config = dict(
    d_model=128,
    experts_per_token=8,
    init_std_router=0.038,
    n_head=3,
    positions='rope',
    attn_scale=0.125,
    tie_embeddings=False,
    lr_head=0.0127,
)
Below are experts of layer 8 (counted from 0) of a mixture-of-experts language model. Rows are named router (the router's row for the expert), up (a neuron's input weights, with its number) and show model dimensions 0-63. Each number is 128 + 32 x the weight over its row's rms, rounded and kept within 0 to 255.
Before each expert's rows: a language model's description of what the expert responds to. This comes from a sample of Wikipedia text that the model never trained on.

# expert 3
What it handles: Table cells, line breaks. Line breaks, pipes and commas in wiki tables and lists, plus odd single letters inside rare foreign names such as Jiu, adieu, Aouda.
router [178 112  53 110  98 115 119 179 137 115 145 120 123 100 117  69  95 162 120  97 114 143 207 159 148  94 129 124 162 172 106 136 159 116 126 121 103 142 137 151 103 138  49 108  98 163  85 135 127 113 129 152 106 140  78 142 135  90 158 170 122 169 124 117]
up0 [172 112 119 147 137 164  55 113  92 142 137 122 136  73 164  98  79  68 124 152 138 172 217 114 151 127 200  97 141 150 103 150 130  97 148  81 122 102 131 150 115 104 117 128  83 172 110 150  71 139 103  80 141 171 133 170 132 157  73 118 101 216 124 109]
up1 [172 127 141 103 116 114 105  72 111 124 132 197  29 160  87 132 124 175 172 132 110 181 167 158 122 123 109 173 135  75 105 117 118 147 104  78 146 118 144  71 152 156  80 156 122 149 133 137 114 173 158 116 155 152 118  66 139  92 159 135 110 162 111  97]
up2 [189 130 125 110 137 171 180 183  85 132 136  89  97 115 182  58 115 103  88  93 114 122 136 104 139  58 131 152 149 122 125 163 147 161 140 106 147 191 154 189 154  97 156 107 137 154  95 108 175 160 134 151 131 114 133 134 147 151 121 102 119 121 104  38]
up3 [144 114 179 120 130 168 131 179 174 123 172 194 103 130 118 142 138  78 107 101 124 172 146 116 119 152 150  86 139 152  92 145 140 117 101 119 141 161 123  99 109 149 147  92 102 150  92 113 147  98  70 129  85 133  98 148 139 118 124 196  88 185 141 128]
up4 [181 133 131 112 143 188 165 146 110 113 102 135 105 125  86 177 122 113 114 139  95 148 170 163 105 125 135 193 118 108 131 132 155 105 104 197 128 104 145 113 132  96 111 108 143 148 130 105 168  55 171  82 190 174 182  85 120 115 130 154  39 147 120 124]
up5 [152 100 149 104  85 184 159 150 185 155 133 155 115  77 134 157 116 182  99  95 100 147 130 157 122  91 109 106 121 161 122 117 216 152 141 180 113 161 128 166 159 111 101  97  97 147 129  88 173 126 120 139 188 202 141 160 169  82  43 106 146  89 143 119]
up6 [ 82 154 127 131 151 114 141 162  99  56 190 134 142 126 208  83 109 137 101  90 116 170 170 133 121 100 131 230 114 146 126 135 156 184 102  96 101 118 102 140 162 130  75 120 174 107 115 143 111 184 148 181  91 142  76 112 149 107  56 113 122 153 112 116]
up7 [139 168 131 161 158 128 174 112  81  73 109 125 185 101 184  81  74 112 158 107 144 143 119  97 111  97 138 152  87 190 132  92 164 136 110 166 125 158 164  90  75 155  94 163 123 155  91  90 124  95  84 126  90 115  78 108  67  91 151 148 119 168 138 166]
up8 [160 143 104 108 153 138  72 175 135 125 183 104 113 154 167 122 126 107 159 109 132 130 120 186 113  83 125 114 115 156  94 124 197 101 176 145  95 156 138 135 138 147  96 115 140  61 112 106 144 148 149 121 177 111 129 143  96 153 114 136 136 140  75 102]
up9 [119 117 134 119 216  98 139 111 152 112  98 125 176 108  90  44 108 183 134  54 118 148 108 170 127 103 142 163 147 186 127  85  87 137 122 146 109 108 103 142 149  90 143 116 122  79 122 139 114 138 122 109 123 128  99 102 184 149 179 121 118  70 152 107]
up10 [191 140  88  59 113 105 117 158 182 129 145 177 105 128  97 116 145 148 177 144 134 130 154 106 152 163  85 113 133 175 156 150 124 145 162 132 119  59 114 112 122 130 109 100 131 127 118 197 118 156  76 113 114 125 156 103 113 115  84 156  81 166 137  78]
up11 [140 125 124 148 129 131 117 174 119 126 117  73 122 178 160  95 102  74  97 150 148 119 158  58 120  69 175 101 166 136 129 101 127 178 179 101  91 142 130 140 103 148  44 128 132 151 117 104 143 131  81 171  87 128  75 162 141 122 154 151 125 162 142  84]
up12 [ 94 117 107 124 104 141 151 188 150  78 105 123 112 119 144  93 107  92  70 147 160 138 170 151 232 140 110  82 132 122 118  87 146 128 135 161  86  97 164 191 156  98 116 115 135 164 122 174 131 100 108 146  97 142 149 127 171 100 163 131 127  93 151 138]
up13 [134 124  91 141 117  73 132 192 127 165  81 122 119 139 138 105 143 121 177  91  85  87 153 227 103 121 135 137  85 169 122  93 147 105 164 113 154  92 144 137 140  88 152 156 175 115 121 164 122 115 122 156 168 141 143 171 121 144  97 162 161 183 186  96]
up14 [192 104 125 132 118 126 169 159 127 118 184  74 170 160 116 175 144 135 156 117 140 103 162 129 142 131 160 154 103 163 140  61  78 139 161 183 145 169  81 150 101 154 145  96 186 124 114  79  82  72 117 127 201 147 134 152 154 140 154 139 155 124 126 129]
up15 [215 136 155 159 168 147 121 135  70  66 115 164 115  93 149 144 122  73  94 108 123 124 113 134 131 152 147 146 152 113  94 106 148  86  77 157  60 143 149 169 118 143  98 126  97 140 104 141 142 160  60 111  98 157 115 144 112 130 156 132 131  87 172 153]
up16 [ 92 125 144 142 180 130 155 157 116  88  83 124 169 103 149  93 116 118 125 129 105 163 108  96 151  83 132 118 154  98 103 142 142 112 117 131 156 149 176 112  96 109  90 151  95 202 116 119  94 132 122 198  74  81  42 158  94 114 123 139 142 126  98 108]
up17 [ 85 125 106 161 126 143 104 148 137 113 102  78 117  93 136 139 181 122 172 131  86 103 145 165 100 119 177 196 118  96  92 142 150 162 140 131  36 108 184 184 110 111  89 143 117 158 122  99 123 144 105 161 119 143 157 129 107 163  93  88  90 144  94 107]
up18 [130 100 121  91  91 114 115 140 103 130 149 133  70  70 116 109 124 122  97 117 129 165 126 170 169 132  86 116 124 188  98 149 195 107 160 133 115 176 113 147 151 117 134 154 218 113 110 132 149 119 128 167 135  96 200 138 129 164 213 143  99 144 141 122]
up19 [148 130 134  91  73 131 156  82 145 118 160  98 124 112 119  70 102 139 151  53 106 171 133 116 174  99 144  96 126 138 126  82 113 149  57  71  73 172 112 158  95  98 137 132 115 170 185  88  90 157 148 170 177 115 186 128 163  73 107 120 122 107  63  62]
up20 [100 150 147 176  81 110 159  79  93 188 156 131 118 137 197 116 138 237 158 130 151 111 149  94  93 130 159 152 159 141 106 109 108 129  97 122 100 146  92 126 147 153  36  90 104 197  91 105 130  75 121 142  97  98  73 132 184  57 100 138 139 120 126 155]
up21 [160 119 135 123 106 172  73 104 105 159 175 146  88 162 116 116 150 150  81 160 108 111 100 113  72 140 126 170 118 106 136 156 176 130 110 157 113 132 164  71 155 115 138 120 168  62  79 171 117 153 136 163 166 145 132  84  80 141 206 131 101 163 112  86]
up22 [ 78 146 147  97 127 133  83 158 170 171 127 117 134  99  99 173 139 163  86 166 115  95 214 148 104 114 195 186 137 175 128 128 145 116 146 129 139 137  81 111 110  96 110 129 138  85 155 124 143 148 134 159 135 168 121 139  81 149 157 136  97 171 133  93]
up23 [175 146 155 163  72 117 154 162 131 142 143 100  99 128 144 132  87 187 120 146 139 123 200  87 126  67 159 144 162 126 136 154 123 184 168  88 111  99 174 158 124 113 100 149 126 113  92  86 126 110 138 137 132 119 138 120 113  48 145 163 136 151 115  96]
up24 [130 138 144 204 125  84 116 133 115 138  90  86  99  85 113 105  96 162 116  64  99 123 131  81 207 124 147 123 124 139 125  56 130 153 139 154 151 119  87  95 113 118  86 134 205  84  83 127 138 162  64 165  96 155 241 134 158 134 209 141 151 122 161 126]
up25 [170 181 133 143 151 178 137 158 133 109  56  99 154 156 144  99 119 136 175 160 155 139 187 135 130 120 116 145 150  79 109 157 128 124 131 114  41 120 105 159 115 120  83 136  82 107  63 113 173 121 147 104 101 123 106  96 109 125  96 108 112  90 122 136]
up26 [ 80 152 106 140 121 169 141 108  80 186 118 131 166 133 162 139 155 114 244 136 148 125 113 111 187 170 133 103 144 167 105 174 139 168 132  51 114 113 109 152 142  90 113 156 156 131 154 128  98 143 120 136 114 117 140 106 117 110  89 155 150 185 118 125]
up27 [107 178 145 118 170 147  80 162 119 140 143 153 147 143 194  52 146 139 190 138 118 116 111 158 146  94  96 143 119 121 108 150 118 135 202 141 132 119  77  88  78 130 148 131 141 119  77 166 125 159  78 135 106 117  87 124 131 102 130 103  88 118 113 123]
up28 [135  97 108 128 137 121  57 146 114 132 101 106 104 154 134 108 148 106 143 139 128 154 105 105 128  71 106 110 114 128  94  69 159 127 135 140 119 141 123 108  69  67  96 118 135  79 119 105 156 122 113 134  79 136  86 134 149 105 130 177  90 127 122 132]
up29 [129 136 129 125 118 157 153  74 116 122 133 144 160  67 149 120 170  63 128 148 119 169 136  70 125  89 123  95 185 107 114 118 152 135  80  83 140  91 122 102 155 169  92 109  77 197 125 103  66 142 109  75 155 158  84 112 104  98  76  94 147  90 145 120]
up30 [162 128  77 124 152 131 151  84 116 151  41 112  77 118 176 101 107 111 141 140 154 173 157  96 133 110 102 157 136 169  86  81 103 149 128  56 109 141 124  66 100 128 117 130 149 183 131 131 127 130  96 123 152 140  99  60 183 102 135 151  93 157 143 144]
up31 [101 155 141 156  36 100 180 139 165 131 134 136 122 107 155  81 142 145  94 177  91 137  70   6 119 100 197  86 118 139 134 139 154 148 113 146 143 178 108 120 102  91  35 140  96 176 123 112 153 128  82 144 137 148 153 180 100 166 111 157 121 138 115  86]
up32 [154 125 112 101 121 135 112 159 144 133 107 134 137 146 138 129  66 119  79  88 102 101 122  76  66 154 138  92 105 117 113 176 212 170 114 141  92 147 132 137  85 145  69 129 154 152 136  72 132 119 125 125 134 190 120  82  53 129 112 110 160 115 100 108]
up33 [155 172 152 189 110 125 138 132 132  43 155 103 120  67 112  86  96 171 100 154  93 127 129 102 123  86 172 181 160 132 121 153 130 118 110 138 181 103 165  91 162 148 113 139 151 157  71  38 166 104 172 156 117  83 117 132 130 139 119 111 113 104 164 121]
up34 [119 154  69 116 141 155 107 155  99 110 143 118 145 114 127 175 164 173 119  86 113 156 155 123 103 189 156 233  76 105 113  89 155 123 156 139 145 109 175 106 166 130 142 144 150 112 141 114 175 141 123 145 122 162  96 144  95 126 122 144  92 181 160 163]
up35 [160 185 109 204  81 109 149  65 109 142 149 139 159  95 127 133  80 130 135 104 159 142 105  76 170  85 150  56 216 136 100 164 149 135  93  91  90 120 103 172 107 108 133 183 179  64  78 132 145  89 126 100 128 144 173 154  97 140 117 120 159 143  80 137]
up36 [106 176  97 143 101 140 102 130 171 148 114 144 158 113 174 113 150 125 163 122 200 152 240 134  87 141  98 140 156 111 156 166 178 153 158  90 133 120 125 155  73 165 117 101 102 146  87 207  83 118 104 112  99 110 126  95  86 151 124 186 120 162 108 107]
up37 [124  91  82 165 119 138 194 137 142 139 151  84  82  74 145 128 123 172 115  96  98 121 193 144 127 114 115 146  79 103 130 128 150 149 117 215 180 111 138 150 136 177 107 137 120  88 145  98 198 142 114 118 138 146 131 131 107  86  50  61 119 143 106  75]
up38 [108 139 107 168 127 100 141 160 150 102 151 118  94 132 110 117 169 103 118 153 135 153  93 147 102 159 126 114 137 146 107 111 164 147 103 186 123 114  64 106 118  82 170 107 135  97  87 143 100  84 129 229 102 124 137 112 151  96 112 154 104 111 122 123]
up39 [107 157 101 142 209 143 134 188 105 105 118 176 107 119 170  82 137  92 121 178 156 116 115 132 164 115  77 143 151 128 122 172 104 159 139 138 104 119 113 154 138 158 154 128  80 164 106 132 168  66  96 138 107 118 150 159 105 141  86  67 115 156 157  88]
up40 [147 156 147 128  63 119 178 102 191 126 176 166 104  81 108 156 167 154 176 119  88  84 147  97  78 160 167 140  94 161 128 112  62 177 118  99 174 136 122 112 128 138 128 183 126 104  95 120  85 162  98 190  91 206  65 179 132 129  86 136 151 121 140 154]
up41 [ 74 164 117 106 123 105 107 136 114 131 153 188  74 134  90 110 127 125 118  69 176 181 150 114 141 120 124  79 149  77 144 146 170 124 128 172 134 112 119 143 137 125 101 147 141 144 115 128 122 120 138 162 112 156 158 104 162 107 145 120  55  71  85 170]
up42 [ 98 110 128 156 120 105 130 109 147 115 115 129  92 114 125 152 122 132 112 156 111 246 138 136 139 123 161 146 154 133  44 141 152 108 153  91 133  82 138 151 117  61 120 138 139  95 108  89 151 153 129 133 116  72  52 121 165 142  60 156 121 102 111  80]
up43 [139 104 104 118 100 117 134 177 153 189 143 151  59 138 112 129 103 136  90 131  93 144 104 135 117 185 191  99 115 178 115 131 177 119 154 152  95 201 166 131 140  77 113  99 125 114 113 127 178 178  98 188 164 112 112 167 136  75 124 178 133 212 123  87]
up44 [149 133 173 136 122 123 167  52 145 146 133 150 176 103 159 135  86 177 138 129 146 175 141 143 141 112 173 102 138 122 103 158 153 153  65 103 121 134 103 153 150 147  38 126  85 135 106  80 126 136  95 173 148 104 116 150 156  70 136 134 100  84 159 110]
up45 [123 122 101 137 138 175 105 142 127 107 123 171 161 158 157  89 133 135 188 110 102 105 132 155 112  95  74  98 121 124  83 173  98 125 139 143 184 168  81  92 124 166 113 117 173 107 128 131 122 112  39  97 166 135  81 123 167 163 127 120 100 183  91 156]
up46 [146 100 136 148  39 164  52 116 144 119 167 104 142 125 119 172 135 183 112 146 123  48 155 141 156 108 130 130  93 113 152 144 110 160  97 194 121 115 152 161  69 173 113 163 179 147  96 160 115  94 109  89 155 181 122 169 116 123  75 116  83  98 144  83]
up47 [145 100 134 137  97 142 112 105 168 133 106 127 148 139 118 122 132  91  93 120  65 152 145 136 115  90  89 120 155 139 129 105 186 186 142  92 157  89 185 171 146 105  95 123 182  99 119  88 112  80 147 154  74 114  74  92 114 137  94 129  88 107 123 106]
up48 [108 126 178  64 129 164  61 169 140 141 142 188 160 111  65 150 114 106  83 134 102 178 151 166 135 121  96  98 108 131 129 154 128 168 153 120  46 140 113 121 108 137 116  90 154 187 147  78 123 141 129 152 166 130 130  93  97 165 167 114 163 176 124  90]
up49 [168 169 125  71 170 134 131 181  76  81 103 101 168 166 156 113  98  99 103 133 121 153 133  96 166 152 100 140 103 113  96 117 111 158 129 116 111 177 106 194 127 153 136 206 184 203 127 159 101 153 113 117 140 126 169 124 107 180 108  78 142 165 118  92]
up50 [167 103 116 197 138 170 174 180 141 114 132  91 164 116 114 150 145 130 105  83 142 117 197 112 135  70 181 135 141  99  85 115 154 132 189 131 172 109 128 199 106 125 102 109 113  87 129 127 162 153 126 133 180 119 135 113  79  71 143 155  93  94  52  96]
up51 [158  97  92 157  83 129 149 114 138 127 144  94  85 119 118  93  91 122 187 123 128 206 165  94 176  77 151  82 137 173  63 127 164 138 107  88 109  97 143 166 121  96 113 189 162 117 104 133 132 136 125 135 124 138 218 132 114 107  89 150 130 161 143 114]
up52 [197 122 125 101 114 105 147 116  93 139 161 118  89 147 111  94 153 155 156 129 165 196 115 156 155  85 104  82 107 214  77  86 115 126 117 136 133 162  77 192  68 107 125  87 205 102 133 133 136 134 149 190  94  90 130 102  85 129 143 180 153 132  60 105]
up53 [178 122  40 149  99 145 133  93 115 149 158  64 160  46 152 154  98 121 108 158 172 158 140  59 118 105 173  95 153 116 103 109 105 160 103  61  95 112 103 126 113 152  83 145 127 147 132  56 124 167 143 126  82 155 114 133 146 136 155 105 142  87 127  69]
up54 [ 79 180 117 134 110  93 115 127 183 103 133 154 128  95 120  66 181 117 167 119 104 157 151 162  93 109 112 199  87 149 103 141 141 129 110 186 151  85 212 153  95 127 150 127  92 101  91 145 169  92  73 104 117 140 144 124 113 103  74 160 101 109 158 121]
up55 [113 133 141 125 192 142 163 123 143  97 132 127 192 118  79 153 142 119 141 152 129 145 165 122  92 130 132 157  70  78 108 115  95 169  68 131  73 106 158 134 124 156 144 178 178 135 103  70 104 157 131 183 109  98 121 118 121 124 115  72 143  30 187  98]
up56 [185 151 153 107 155 202 111 118  92 129 131 150 134 118 144 126  64 109  97 177  96 132 116  91 209 102 167 123 171 120 131 127 156 123 110 116  92 105  98 102 125  85 105 111  84 122 148 115 140 134 135  99 120  62  65 158 128 124 109 140  75 110 127 150]
up57 [125 123 135  93 109 165 129 157 134 151  66 118 184  94 126 124 169 145 186 106 103 126 127 120 146  89  94 126  97 121 123 115 182 168 182 159 106 164 122 189 155 188  98 134 100 121 120 142 188 137 124 148 123 179  85 110 142  41 163  87 115 150 101 153]
up58 [ 99 131 108  79 107 118 120 171 199  91 163 169 123 180  96 138 137 107 110 150 114 121 142 147 176 149 125 157 135 128 163 132 162  98 108 194 162 156 114 100 108 118 131 107 107 124 125 215 183 129 104  80 128 147 125 123 105  69 105 153  66 154 118 122]
up59 [110 122 134 116 156 113 134  62 133 113  85 114 175  70  91 109 118 139 159 148 161 125  77 126  93 126  91 134 150 161 116 136  99 145 162 154  62 193 172 141 130 134 123 127 176 102 118  99  92 153 133 202 101 149 188 132 146 162 118 160  68  93 124  94]
up60 [152 161 110 127  96 142 174 152 150 140 182 120 103 180 154  84 123 109 142 139 122 140 134 126 183  95  57 141 112 101 150 108 119 211 157 159  56 157  97 121 113 129 140 114  62 216 119 126 158 154 111 152 138 106 125 115 163 115 121  96 132 149 167  90]
up61 [202 157 131 147 124 121 155 144 153  88 121 164 124 142 128 107  89  82 127 158 135 149 194 124 121  96 138 187  82 118 104 116 154 199 142 126 134 194 138 111  86 152 129 110  81 125 103 196 106  86 155 199  85 107 117  97 194 145 103 135 100 132 147 112]
up62 [184 144 160 133 202 121 153  62 165 129 140 130 128 149 109  87 180 152 109  89 142 121  84 149  82  94 115 196 114 114  31  94 103 148 110 133 143 130 120 173 123 182 115 175 126 123 140  90 156  87  94 145 206 110 204 150 158 141 110 117 129  77 108 122]
up63 [148 115 153 161 115 138 146 151 151 153 118 157 109 137 130  84  76 140 101 139 130 134 176 158 116  61 127 114 150 199  82 103 136 142 133 188  86 108 157 129 126  65 127 115  90 111  90 145 180 130 127 157  96 159  84 158 142 116  69 113 161 112  95  60]